From a checkpoint of a small mixture-of-experts model trained on Wikipedia.
Size: 13 layers, width 256, vocabulary 16384.
Below are experts of layer 9 (counted from 0) of a mixture-of-experts language model. Rows are named router (the router's row for the expert) and show model dimensions 0-255. Each number is 128 + 24 x the weight over its row's rms, rounded and kept within 0 to 255.
Before each expert's rows: a language model's description of what the expert responds to. This comes from a sample of Wikipedia text that the model never trained on.

# expert 42
It responds to: Civic and adjectival words. Adjectives and adjective endings about government or scope, e.g. National, public, local, municipal, and suffixes like -ical, -ial.
router [ 97 115 103 177 125 106 105 122 116 106 129 138 128 134 123 127 111 113 105 141 103 116 164  93 165 114 110 110 123 120 119 112 121 180 126 140 141 156 155 136 139 122  85 137 145 183 134 152 112 121 173 140 118 164 149 161 152 147 122  99 135 119 126 161 150 146 121 153 141 120 111 151 114 146 159 118 135 125 151 156 117 160 146 149 159 143 140  76 130 100 148 123 125 122 171 138 127 137  95  97 159 141 136 105 155 130  92  90 142 119 164 135 155 116 145  74 152 101 156 125 117 117 154 150 140 129 147  87  99  90 126 122 137 142 115 160 126 150 119 139  94 138 132 144 108 127 115 155 147 104 205 187 112  99 138  90 177 105 150 142 117 164 132 150  99 117 113 153 148  98 109  84 124 138 143 116  99 176  89 104  92 133 153 134 118 130 137 141 139 122 151  90 115 100 119 152 109 117 166 141 126 151 163 161 164 158 132  79 120 133  78 109 150 153 109 116 117  62 164 150  88 125 149 141  96 105 108 121 100 145 123 104 130 140 121  90 132 108 114  98 138  96 147 160 119 113 120  99 173 164 104 150 138 137 137 100]

# expert 60
It responds to: Mid-word vowel pieces. Vowel or short vowel-consonant fragments inside words after an initial consonant, e.g. "sp-o-iling", "coll-o-quial", "K-appa".
router [107 130 143 150 128 125 105 157 155 172 103 158 119 109  69  98 100  84 142 132 135 139 128 116 152 124 125 112 125 100 122 141 138 150 107 109 152 164  98  95 127 130  82 139 135 135 108 125 101  98 109  82 171 227 125 132 110 157 149 107 172  84 103 140 125 134 121 133 142 153 130 171 125 153 136 124 107  95 142 168 130 166 139 115 145 116 118 127 144 147 120 136 121 106 150  89 152 156  53 124 107 153 133 110 134 131 109  90 130  95 136 131 133 106 158  97 151 123 144 121 123 150 120 146 132 151 151 125 113 159 151 163 168  96 112 128 127  91  95 158 139 129 119 167 134 120 106 127 120 130 137 127 105  78 107  82 157 145 139  98 108 158  90 197  82 137 111 184 122 150 139 128  98 142 137 136 156 159 118 114 136 144 129 152 138 187 128  96 106 138 159  74 144 107 127 135 140 148 143 116 104 140 132 130  98 144 121 128 130 126 148 113 145 130 113 158 162 114 128 140 112 161 112 119 126  81 117 125 122 142 126  91 103 131 116 108 163 138  81 122  99 152 145 131 128  97 104 111 166 142 153  99 124 138 145 114]

# expert 54
It responds to: Determiners and noun-phrase starts. Articles and function words, mainly the, of, for, a, and number or ordinal words like "Ten", "later", often near LaTeX math.
router [109 117 147 128 139 148 116 164 126 106 122 132 110 139  76 121 135 113 101 124  97 126 161 104 148 120 133 108 122 100 134 117  69 152 139 126 122 164 133 148 117 150 128 147 169 161 103 116  90 134 140 103 155 190 128 115 131 180 101 162 139 121 141 144 167 152 120 129 139 105 125 166  99  97 132 145 121  94 137 168 121 156 100 148 129 111 126 126 110  71 101 116  87 134 177 146  96 148  93  92 172 135 137 136 146 114 108  77 144 151 160 120 133 126 131 110  95 127 137 147 115 132 126 131 126 154 136 109  92  94 127 131 177 146 114 158 134 107 101 151 118  98 116 126 135 105 124 190 136  97 148 153 127  99 120 135 198 109 128 141 130 131 130 151  99 112 156 142 159 161  72 116 107 119 104 135 108 117 126  95 117 141 166 186 118 190 138 127 168 158 147  81 138 133 142 171 129 135 168 148 103 141 146 129 146 143 127  86 124 128 114 103  98 153 141 137 162  77 149 124  78 143 147 133 105 113 112 144 108 147 101  94 140 159 127 122 121 100 130 136  98 171 129 156 131 135 106 168 137 115 116 136 133 159 141 126]

# expert 8
It responds to: Word stems before suffixes. Latinate word stems awaiting a suffix, like withdraw-al, Govern-ing, proceed-ings, con-form-ity, and also "See" and "also" in See also headings.
router [128 116 123 151 144 110 130 163  91 155 118 155 115 123  99  75 132  90 144 145 112 129 138 160 129 166 116 105 109 102  78 106 104 105 122 101 139 193 130 129 126 114 114 150 147 121  88 138 128 103 133 148 131 147 125 125 129 115 126 171 113  98 205 152 154 132 153 101 145 132 135 145 145 161 129  92 140  83 142 151 128 155 143 115 129 130  99  95 173  82  90 130 134 140 147 148 123 117 105 136 159 175 143 161 135 145 135 119  98 140 106 139 137  99 122 106  96 117  85 150 113 105 111 117 142 114 132  81 129 105  93 133 123 103  91 148 124 138 134 145 124 111  92 147 125  93  86 155 162 167 147 143 129 153 133 116 178 117 169 157 153 157 149 129 116 135 137 114 138 169  97 100  95 115 155 136 104 146 128 139  95 158 129 111 155 114 159 157 130 133 182 115 138 113 118 132 122 137 161 141 129 168 159 133 124 153 182  91 108 113  98 131 111 140 121 180 120  82 113 126 112 146 167 109 137 117 128 143 121 159 109  55 131 147 138  94  95 119 128 146  86 154 105 136 146 117 161 130 151 138 110 126 169 154 137 100]

# expert 39
It responds to: Word-initial capitals. Single capital letters or short first pieces of proper names (P, R, St, Br, Gr), and inner pieces of foreign names like Osnab-r-ück.
router [105 121 123 139  55  85 136 114 110 108 117 132 121 130  97 118 106 111 118 126 117 148 133 130 106 126 132 105 166  42 138 103  94 140 154 140 123 155 145 147 169 123 109 119 165 161  58 191 100 121 150  92 130 114 127 136 165 130 164 159 154 114 133 142 160 140 125  85 135 111 147 140 107 152 123 146 113 137 140 168 107 142 110 117 155 110 105 133 197 151 105 148 110 169 138  97 103 148  71 123 163  95 126 146 151 116 147  61 117 127 117 133 127 129 126 158 106 101 132 118 115 144 163 115 145 162 111  98 131 106 101 149 148 150  89 137 106 126 128 148  90 120 119 135 163 128 131 140 116 111 186 147  95 104 114 120 133 153 165 113 133 138 133 139 103 145 160 142 141 133  59 131 104 131 111 117 138 176 110  99 108 136 146 167 152 156 130 173 139 161 125 136 147 118 131 136 104 126 143 142 134 132 104 106  81 138 148 169 140 149 132 141 117 124 123 138 121 101 127 145 102 101 136 144 138 147 143 147  99 139 115  63 127 148 132  91 142 140 120 138 124 153 163 177 126 158 114 107 148 125 151 125 141 127 139 128]

# expert 11
It responds to: CJK and accented bytes. Raw bytes of Chinese, Japanese and Thai characters in names and titles, plus accented Latin pieces like ř, ön, ér.
router [121  98  98 156 132 111 119 102 128 114  63 114 131 115  82 100 121 137 139 160 128 137 132 114 120 152 145  98 157  61 113 110  85 156 139 105 143 145 121  99 125 146 114 167 140 182 153 129 137 119 116 162  99 166 157 158 147 161 141 110 150 120 119 115 150 139 138 155 149 116 122 146 133 162 131 117 137 116 153 159 144 118 105 128 128 123 124 135 146 129 106 148 136 154 161 162 135 126 102 139 138  87 137 137 134  80  90 123 154 122 140 121 127 135 136 114 110 104 124 110 162 159 145 154 122 149  93 135 113 105 145 127 173 132  94 144 142 147 156 139 115 130 158 166 131  82 119 189 146 125  97 120 106 105  93 126 190 141 121 105 127 120 115 130 110 168 109 130 144 140  94  89 125 116 104 142 125 160 127  91 110 125 135 140 162 149 146 152 103 173 138  72 149 146 157 152  94 134 145 151 122 146 143 102 123 143 129 106 100 160 111 121 133 134 174 154 150 103 134 153  67 138 152 168 142 140 143 107 133 143 110  53 135 135 147 109  69 115 128 160 154 194 115 178 116 139 142 142 146 158 137 124 130 170 144 129]

# expert 44
It responds to: Name-starting words. First word or piece of proper names and compound names, like Black January, Red Line, World, Women's, Coal River, Cal.
router [146 110 146 158 122 126  97 107 131  96  97 144  99 129 121 123 105 101 101 140 171 156 106 101 126 142 118 104 117  99 130 105 132 141 120 185 181 142 100 122 100 173 149 161 167 150 150  90 137 116 163 131 121 153 169 133 131 125 120 126 147 108 132 115 164 107 101 120 144 117 127 142 130 154 121 120 114 114  87 156 108 166 128 129 139 134 139  85 155 106 157 124 119 115 208 131 144 126  77 134 166 161 121 132 122 176 109 100 140 137 132 134 179 100 160 111 137 107 105  91 116 150 116 138 166 153 130  98  85  96  98 155 134 158  90 132 160 163  95 139 107 133 108 107 155 144 132 121 156 132 165 138 160  85 130 113 118  88 154 148 127 120 110 171 115 133 131 158 138 143  85  84 120 124 148 105 152  96 105 140 117 101 143 158 124 154 110 130 118 140 144 109 107 152  95 108 124 122 152 147 115 155 128 138 156 134 113 130  91 155 112 121 173 183 137 124 121 129 140  91  69 136 170 131 101 130 144 126 123 111 157  88 166 159 102 113 143 126 139 146 139 104 136 140 105 112 102  83 141 145 155 141 138 154  78 109]

# expert 3
It responds to: Country codes, place-name starts. Three-letter country or club codes in sports tables (ITA, ENG, IRL) and starts of place names like New, United, San, US; also "at" and "with".
router [129 112 103 133 118 165 133 115 137 122 163 140 159 106 125  86 133 117 133 142 113 118 151 140 149  98 153  66 169  50 128 113  91 171 132 126 165 120 143 142 124 131 110 161 122 177 132 169  85 143 101  99 151 157 106 120 128 145 138 139 121 111 101 162 140 142 113 148 136  94 110 165 161 133 129 124 110 120 141 122 152 180 122  81 130 128  94 111 113  60  70 172  97 111 131 127 129 153 110 119 149 120 121 123 114 117 119  78 129  95 151 135 125 148 145 114  98 133 157 119 157 162 162 135 157 144 160 120 107 155  96 131 144 128 138 137 125 101 112 145  71 153 160 143 144 142 133 155 155  93 141 136 154 108 106 124 133 159 151 112  91 111  96 172  91 137 162 138 135 155  76 122 102  93 120 113 139 131 124 110  89 111 139 154 169 163 135 143 112 136 163  86  91 112 130 153 126 103 119 165 162 136 146 136 119 135 132 101 113 159 122 137 138 135 128 106 117 100 179 123  63 141 127 129 129 144 112 121 119 100 153 109 134 179 106 109 126 131  99 150 120 155 165 136 120 135 106 122 135 155 142 139 161 144 141 129]

# expert 26
It responds to: Single capitals and digits. Lone capital letters or digits inside names, acronyms and codes, like O'H-ara, OBE, GAO, road numbers and citations.
router [123  95 134 134 121 115 104 137 127 159 100 127  98 157 100  98 118 158 111 107 113 113 146 127 107 128 140 146 153  43 118  99  83 131 104 112 153 180 113 109 103 108 120 130  83 166 120 120  91 116  96  99 136 126  99 148 115 138 127 155 119 110 121 161 164 154 149 157 166 129 134 172 144 144 124 134 133 140 123 104 176 163  81 103 120  92 157 120 147 107 119 147 128 109 134 153 131 128  88 103 128 154 137 130 151 109 144 103 152 108 167 107 159 111 133 147 136  89 138 114 112 152 166 151 141 140 174 107 125 120 123 121 170 104 135 191 127 100 136 138  94 128 127 145 135 106 136 143 140 106 140 131 138  90 101 118 170 108 126 116 110 119 149 129  98  92 160 136 170 147 125  94 137 134  94 113 135 160 107 111 123 118 155 137 136 136 163 177 134 104 136 113 106 103 109 159 131  99 168 143  73 165 153 200 126 133 118 112 125 126 147 116 138 122 147 122 152  96 166 125  95 161 148 168 126 124  92 159 112  97 133  83 143 135 134  92 176 103 118 102 123 146  91 165 129 144 107 100 158 163 139 142 132 127 131 119]

# expert 17
It responds to: Sentence-subject pronouns, surnames. Subject pronouns he, she, He, She and surnames opening a sentence in biographies and sports careers, such as Taylor, Mitchell.
router [159 125 132 124 125 140 138 114 144 128  82 143 140 134  90  99 128 100 127 128 114 109 144  79 130 131 111  87 146  64  93 126  95 123 158  94 184 165 163 154 115 141 130 179 125 142 100 117 123 117 117 138 136 145 131 141 156 194 132 143 149 118 108 166 123 148 109 140 147 125 135 169 106 118 135 126 118 155 129 155 158 183 138  88 139 116 113  96 150  87 136 133  88 121 107 149  92 105 114  96 104  86 136 108 124 123 117  91 143 154 150 160 153 160 146 119 109 141  80 136  97 160 159 160 151 128 151 103 141 141 101 114 138 140 133 170 141 140 126 156 124 121 106 195 104 119 114 157 152 124 176 158 104 113 110 116 139 116 160 122 135 130  88 143  94 129 148 167 144 145 110 129  84 109  87 111 140 143 128 133 130 108 132 145 127 143  95 167 149 132 141  61 131 133  99 114 140 104 142 128  86 133 146 129 142 116 162 124 117 124  97 120 135 168 187 114 133 107 148 120  86 157 146 188 164 118 122 138 119 131 110  81 103 141 106 113 149 131 111 120 133 170 127 169 105 134 142 139 140 127 142 125 117 156 107 101]

# expert 15
It responds to: Closing punctuation, units. Symbols that close a number or phrase: closing brackets, percent signs after figures, dashes in empty table cells, units such as km, kg, million.
router [148 127 131 136 105 110 125  86 106 130  98 142 154 148  77 128 118 105  71 130 142 139 145 149 175 132 157  87 110  91  95 102 103 166 142 112 182 135 104 109 102 128  91 189 116 146  93 130  98 123 134 104 153 130 124 136 115 165 132 111 127 109 103 130 145 125 103 148 164 113 141 154 105 176 148 119 157 121 157 173 138 168 122  94 109 127 139 100 215 109 144 123 108 105 174 144 113 149 113 117 119 118 127 129 119 121 150  79 113 133 118 102 155 120 131  89 151 112 160 116 119 160 170 145 138 144 121 113 145 144 136 103 157 140 122 147 141 129 113 139 104 140 131 164 124 133 119 189 136 145 151 145 138 118 100 105 173 103 137 102 108 156 144 128  67 161 153 164 140 135  91  88 108 125  95 121 130 126 117  99 115 126 145 167 123 151 104 133 119 136 165  76 138 125 112 144 145 132 133 139 102 143 150 136 147 176 110 112 163 139 106 128 117 171 128 163 144 116 128 131  66 133 167 176 126 126 131 158 121 125 126 105 123 138 135 113 142 101 119 109 112 119 106 133 145 112  99 166 144 117 138 143  78 167 106 128]

# expert 21
It responds to: Clause subject words. Subject pronouns (he, it, they, she, who, which) and subject nouns like critics, officials or shell just before a verb.
router [164 107 140 113 146 140  91 135 104 110  82 127 119 130 102 108 117 129 126 127 132 110 158  91 150 122 127  84 168 121  73 118 114 118 135 115 168 164 112 173 107 113 137 143 145 138 124 131 140 104 120  96 135 185 134 124 144 192 126 132 165  73 125 105 152 138 125 141 138 117 135 148 113 135 106 119 119 124 140 144 147 136 114 106 141 110  93  75 175  86 153 119  91 114 150 163 100 107 115 115 130  96 146 113 156 128 145 100 126 156 138 144 181 137 162  96 136 105 123 119 122 169 139 128 155 131 135  92 130 133 108 123 139 111 133 161 153 166 125 116  86 118 133 167 137 103  98 176 134 109 167 139 132  99 143  96 203  94 158 128 132 149 136 137  96 108 168 176 158 172 114 124  76 122 103 114 145 163 121 114 115 139 118 109 123 113 134 156 132 135 133  57 127 130 109 120 144 127 179 140 117 149 138 148 154 131 119 123 114 115 134 135 135 159 167 116 138  79 147 118 118 131 130 189 124 104  95 128 109 130 109  72 124 160  88 116 144 120 113 105 153 143 139 134 160 157 119 106 134  97 141 101 122 160 121 120]

# expert 59
It responds to: Ordinal suffixes, inner syllables. Ordinal pieces th, st, nd, rd and words third, second, next, plus inner name syllables like Chestnut, Geelong.
router [ 60 125 144 158 120  95 115 114 120 116 100 164 150 106  97 140 145 138 101 130 119 114 140  73 146 155 143 150 167 110 100 127 117 142 143 177 126 157 148 125 140 152 110 131 153 133 135 186 102 131 124 115 172 172 147 122 171 175 116 163 121 107 154 145 136 127 142 151 174  64 121 130 170 135 137 149 141 101 136 150 111 168 117 154 110 108 136 112 178 119  85 142 111 137 119 148 100 116 103 106 171 139 145 128 165 147 110  79 170  93 162 126 140 144 160  92  81 100 129 101 103 156 139 132 112 171 125 132 124 139 144 159 131 130  74 152 143 100 166 160 132 135 120 155 137 129 104 132 134 159 158 130 130  97  89 106 125 151 147 117 125 145 132  89  77 104 140 153 125 137 120 113 139 108 127 142 106 142 146 142 103 153 137 156 163 160 120 108  90 134 124  87  83 104  86 142 129  97 127 121 127 150 126 145 141  93  97 126 131 114  98 105 134 145 167 137 136 129 107 111  93 127 130 172 118 130 106 155 118 107 115  78  91 144 115 123 113 138  97 130  80 125 122 130 128 104 143 103 131 104 139 128 127 139 118 175]

# expert 37
It responds to: Name-initial letters. Capital letters or short first pieces beginning foreign personal names and words, often Korean, Japanese or Spanish: K, J, Ja, Ma.
router [137 114 108 130 104 112 121 131  98  88 108 128 128 137  94  77 133 131  98 132 115 132 152  87 135 143 118 107 124  51 166 109 111 134 189 144 181 146 102 150 117 121 124 137 130 151 102 115 111  98 143 115 143 171 124 127 130 115 154 114 135 123 125 132 128 153 139 144 129 105 159 158 103 136 119 158 112 123 149 128 147 135 145 106 149 124 106 128 146 154  78 165 117 107 139 109 120 137  96 112 148 129 156 167 137 129 145  84 169  94 173  97 149 135 174 169 123  83 113 125 134 111 115 115 161 124 154 117  93 111  99 173 166 111 109 129 151 134 141 134 131 102 138 133 153 116 115 151 132 115 158 140 120 105  74  98 123 134 171  90 104 133 139 156  82 103 157 160 137 148  73 142 129 119 128 149 117 145  99 133 122 134 149 122 126 141 127 117 109 176 175 132 142 115 131 146 152 109 135 137  98 135 151 123 155 108 133 111 105  91 102 110 139 172 144 154 141 110 138 145 101 109 128 133 123 133 107 153 139 152  90  56 145 187 117 114 110 137  67 144 105 171 123 124 139 158 136 144 175 101 130 163 139 153 149  77]

# expert 9
It responds to: Articles. Articles such as the, a, an, The, This after prepositions or verbs, as in "of the", "as a", "an appearance".
router [101 118 112 184 120  88 101 143 148 125 119 169 135 148  91 114 124 128 131 114 165 126 139 113 102 109 103 106 113 119 110  84 122 137 117 132 111 136 137 151 123 128 115 116 147 149 120 169 100 108 147  83 165 150 148 126 147 151 131 144 125  92 149 139 126 149  97 152 170 112 102 157 101 159 140 131  92 120 131 143 142 172 109  90 169 156 134 128 143 122  99 107 104 109 110 156 125 142 115 135 127 119 143 146 176 134 132  90 139  98 144 139 142 131 132 117 140 112 126 155 136 146 107 145 134 195 138 125  82  96 109 120 192 135  65 157 118 120 135 157 106 134 119 147 149  83 110 152 136 123 111 154 148  96  83 109 159  93 109 114 105 141 130 140 102 135 158 155 140 137  27 113 138 119  98 100 119 178 153 128 108 119 122 183 122 158 126 149 125 126 162  76 148 120 123 149 119 122 147 121 111 141 121 137 108 156 130  87 132 156 152  98 180 167 133 153 160 100 133 155 114 117 152 132 127 149 109  98 148 160 142 129 151 120 131 124 154 106 106 122  86 137 140 144 130 112 142 151 156 127 180 148 142 159  92 102]

# expert 2
It responds to: Name endings, nationality adjectives. Final pieces of given names in rosters and tables, like Georg-i, Patric-io, Enric-o, plus nationality adjectives such as American, French, German.
router [159 112  93 160 132 128  68 138 117  93 113 137 133  98  83 126 132 101 109 173 114 139 149 116 126 155 143  94 144  90 132 103 108 135 117 124 141 158 154 122 122 148  73 129 145 156 143 130 139 129 103 108 162 215 144 147 136 146 139 125 166 133 138 144 139 169  88 120 151  97  57 145 109 138 152  86  87 133 133 200  95 153 140 149 157 136  71 108 112 110 102 140 102 109 142 126 152 136  82  89 143 125 116 123 148 107  80 132 128 136 169 116 143 130 154 110 141 112 136 107 148 151 162 141 155 157 140 137 107 155 139 109 176 141 118 160 139 156 130 158 130 135  95 127 104 105 138 117 148 139 171 143 131 105  98 121 127 108 137 127 110 135 105 158  91 165 134 161 112 133 108  92 122 120 120 104 135 169 125 117 136 119 128 137 134 124 132 127 119 128 138  57 105  88 153 149 118 117 156 137  85 112 139 170 131 158 148  98 131 149 108 132 120 144 115 147 119  93 131 158 122 136 120 143 103 123 135 117 130 123 121 105 190 148 106 117 132 111  94 107 125 129 167 167 136 110 107 157 118 150 122 120 117 184 111 132]

# expert 61
It responds to: Directions and regions. Compass words and regional modifiers after the, such as South, North, west, south, Central, in geographic text.
router [122 105 105 152 119 139 131 107 140 138 136 118 124 128  80 117 123  89 145 154 129 137 150 140 142 119 122  96 125 110 104  95 124 146 144 123 115 137 122 192 130 113 121 177 146 123 111 128 133  91 143 113 128 173 127 137 142 159 149 162 139 116 123 134 146 106 135 121 188 128 106 145 132 187 141 113 130 113 174 127 132 164 125 154 141 120 128  83 130  96 105 100 123 118 140 124 127 104  92 117 154 130 178 145 140 112 119 132 160 118 138 131 122 140 161 124 106 128 145 163 128 152 112  96 102 149 174 142  72  77  69 137 153 115  98 108 122 111 141 145  92 132 127 127 132 142 132 138 150 115 167 160 125  91 118 113 131 146 130 144 138 162 139 171  36 174 134 142 139 136  96  62 121  91 142 156  97 101 101 112 114 113 148 174 170 117 139 159 135 177 154  68 107 113 101 157  96 149 151 165 114 152 148 127 131 153 149  93 118  98 107 130 118 160 113 140 107  94 116 142 105 125 132 139 118 123 130 145 133 131 138 114 142 134  83 149 127 116  90 123 100 147 142 161 163 111 115 144 157 157 115 117 110 178 102 128]

# expert 31
It responds to: Roles and occupations. Job titles, nationalities and served as in biographies, such as politician, director, English, served as, Tanzanian.
router [120 120 105 110 112  92 114 129 109 131 144 144 117 158 109  92 123 119 131 129 136 132 131 105 171 139 124  64 129 107 105  96 100 135 130 137 163 161 153 172 157 159  99 102 119 152 106 142 105 121 167 101 154 154 114 176 123 135 129 178 139 127 139 180 169 143 108 169 154 105 151 151 104 125 154 125  93 139 123 181 132 172 112  92 138 114 103 111 135  77 130 138 133 116 137 161 127 161  79 100 152 147 150 119 113 111  89 112 133 125 147 131 181 125 156 109 138  98 116 138  99 166 142  93 200 141 107 140 133 134 117 159 138 145 117 119 141 142 117 140  85 143  75 171 112 136 132 158 153  99 157 144 141 103  96 148 124 100 143 109 111  98 151 135  92 152 119 155 133 137  85 109 123 115 144 104 102 140 111  92  92  95 126 115 143 135 156 131  93 130 171  86 140 108 122 122 121 120 145 165 114 145 157 172 142 138 113  87  97 117 133 152 127 172 128 132 151  97 125 143 106 138 147 133 159 101 105 103  93 119  90 106  99 129 119 112 149 114 115 112 120 158 114 119 159 112 124 159 172 122 142 129 104 156  98 110]

# expert 1
It responds to: Descriptive modifiers. Adjectives, quantifiers and participle endings after articles or and, such as cold, several, new, many, disappointing.
router [159 137 120 172  76  89  91 151  94  94  86 160 110 134  96 164 149 117 118 118  93 139 135  76 145 147 171  97 110 140 100 105 130 152 131 171 127 137 153 167 149 160  68 136 149 148 128 116 129 100 129 115 163 177 112 147 141 166 141 143 154 143 108 168 155 141  91 132 166 110 111 161 132 136 119  96 140 130 126 139 115 163 147 150 154 125 101 103 132 101 145 137 114 128 163 119 103 143 125 103 135 127 161 142 138 135  95 107 104 120 166  90 162 124 147 124 138 130 140 133 110 141 120 108 109 112 144 150 129  95  92 133 139 142 115 144 110 106 112 171 106 153 110 138 144 143 149 127 121 152 173 115 107  79 106  73 204 111 121 131 126 142 145 138  82 129 127 122 157 129  88 103 109 117 105 111  99 125 115  98  80 109 144 178 108 135 147 161 124 155 153  82 114  99 125 130 133  90 147 155 115 126 122 146 135 162 166 123 122 104 124 111 133 153  99 166 127  76 172 125 137 133 142 151 113 129 128 105 106 124 125  97 150 132 109 105 142  79 123 105  93 116 164 138 113 126 114 136 139 114 134 153 150 170 126  99]

# expert 56
It responds to: Mid-word stem pieces. Stem pieces of technical or proper words, often in botany and chemistry, like pet-iole, H-ind-u, car-box-ylic, min-imal.
router [146 107  94 161 103  87 127 144 134 172 126 151 147 140 123 124 145 136 136 158 131 141 129  81 113 129 130 125 118  65 115 146 123 122 131 129 137 150 178 134 108 125  89  79 146 163  80 129 136 111 147 135 174 170 122 150 158 144 115 136 108 130 162 128 136  90 132 128 150  78  89 135 194  90  97  88 135 165 104 118 126 159 118 150 144 134 157 117 160 123 108 137 122 111 150 161 124 124  85 146 181 141 181 150 141 121  88 113  93 119 139 155 139 122 120 101 108 135 146 112 106 157 133 131 111 124 123 116 104  87  96 142 147 120 130 116 155 102 128 141 118 112 109 113 138 104 116 139 172 171 148 168 128 115 139 126 137 112 167 117 126 148 115 127  95 138 140 155 171 129 100 116  74 156 126 111 114 143 132  88 100 144 131 129 122 138 106 134 124 119 107 131 103 125 145 116 142 151 187 149 138 137 117 119 175 161 145  84 108 151 122  96 133 152 151 127 103 112 117 140  98 112 141 141 143 122 139 135 125 141 111  29 144 158 132  97 127 182 120 142  88 135 150 134 154 101 100 156 160 105 132 146 123 150  92 120]

# expert 30
It responds to: Word-initial consonant pieces. Short first fragments of split words, usually consonant clusters such as ch, bl, sp, disc, in "chastity", "shotguns", "Bluemercury".
router [138 113 103 145 126 176 111 120 129 130 114 127 130 136 135 121 134 128 106 118 130 157 151 122 103 122 128 115 151  91 120  89 123 146 123 164 133 162 155 117 183 118 112 114 168 145 104 155 143 118 101 119 142 149 174 106 119 129 138 144 146 142 134 137 159 135 100  98 153 110 133 134 118 176  78 139 103 147 121 153 131 142 119 112 164 106 119 127 171 150 139 152  93 147 148 151 107 157  83 120 168 136 119 167 149 123 138  44 147 121 156 101 168 128 120 142  87  67  91 143 131 134 133 127 148 129 134 118 115 114 109 134 114 127  94 153 159 132 146 118  96 129 133 112 126  96 166 150 138 145 120 133 192 136  98 118 187 129 155 113 175 118 135 149 106 110 148 153 154 119  90 111 122 109 134  79 108 159 149 123 106 123 137 111  99 163 129 139 105 172 174 116  92 146  92 162 134 132 146 108 143 100 166 134 125 146 109  99 129 134 132 129 136 119 143 128 150  90 115 164 115 122 134 133 149 106 114 111  94 105 137  21 150 126 141 106 135 120 123 132 100 137 141 178 177 142 128 130 144  77 128 134 138 116 147 108]

# expert 10
It responds to: Word-initial fragments in names. First pieces of split words and names, such as s in sick or siblings, car in caravels, and parts like att, ash, art.
router [113 132 143 196 101 142 123 140  97 124 101 132 121 131  93 127 160  98 148 118 109 119 146  98 141 102 151 106 115 110 131 108 118 133 173 107 187 163 175 105 135 131  94 141 132 121 143 102  95 105 157 123 130 194 156 146 151 118 101  85 153 113 139  84 121 144 161 104 139 126 152 141 153 137 174 114 110 116 155 158 173 155 140 118 149 111 123 123 151 116 150  97 127 140 168 137  89 118  90 126 137  95 156 155 161 103 109  81 117 141 149 121 152 113 114  95  76 114 131 123 109 153 137 136 146 143 144 133 143  98 116 125 155 135 100 124 129 110 127 158 125 100 104 152 131 104 129 162 160 152 183 137 133 108 108 122 157 125 126 150 105 105 137 131  96 143 148 177 165 136 115  93 105 110 103 139  89 155 124 138 128  96 168 126 136 125 125 145 131 102 136  79 129 130 117 147 117 113 162 120 115 173 109 139 166 153 123  91 109 130 126 128 136 164 121 158 159  98 112 133 110 119 130 170 129  89 154 136 117 106 116  91 146 203  98 119 176 107 107 104 111 158 113 173 130 146 119 152 174 130 133 141 104 124  95 139]

# expert 32
It responds to: Foreign name syllables. Early syllables of foreign or uncommon names and words, like Dj-ib-outi, Z-ug-didi, Jean-Mar-c, and capitalized pieces such as Bar, Sch, Mor.
router [129 104 117 138 130 145 113 128 148 129 106 176 116 142 111 121 102 127 148 157 174 167 126 111 100  86 152 108 132  73 142 124 106 147  97 139 156 154 116  92 141 151 147 127 129 158 152 162 119 126 139 108 121 180 148 127 130 156 121 111 156 117 148 116 124 107 121 105 124 108  88 165 150 152 133  85 100 122 103 134 138 132  87 131 115 102 129 119 158 146 151 139 123  96 166 123 106 131  71 114 169 140 140 130 181 128  93 117 157 115 173 136 138 137 148 114 123 109 111 120 121 152 146 146 183 167 135 107 120  91 105 115 139 131 144 111 148 171 136 159 138 144 113 136 120 122 124 101  87 146 139 128 136 138 159 130 117  83 146 106 108 151 111 141 131 143 139 145 158 143  90 115 111 113 116 124  86 160 132  91 119  92 158 113 123 169 101 151  97 143 138 122 160 137 134 150 136 126 146 138 125 156 156 113 163 143 117 113 119 176 125  98 142 142 181 111 131 136 122 142  53 133 165 141 129 141 103  93 120 123 132   4 158 177 122 104 118 132 122 141 114 156 122 157 132 111 108 107 116 116 132 160 141 160 109 114]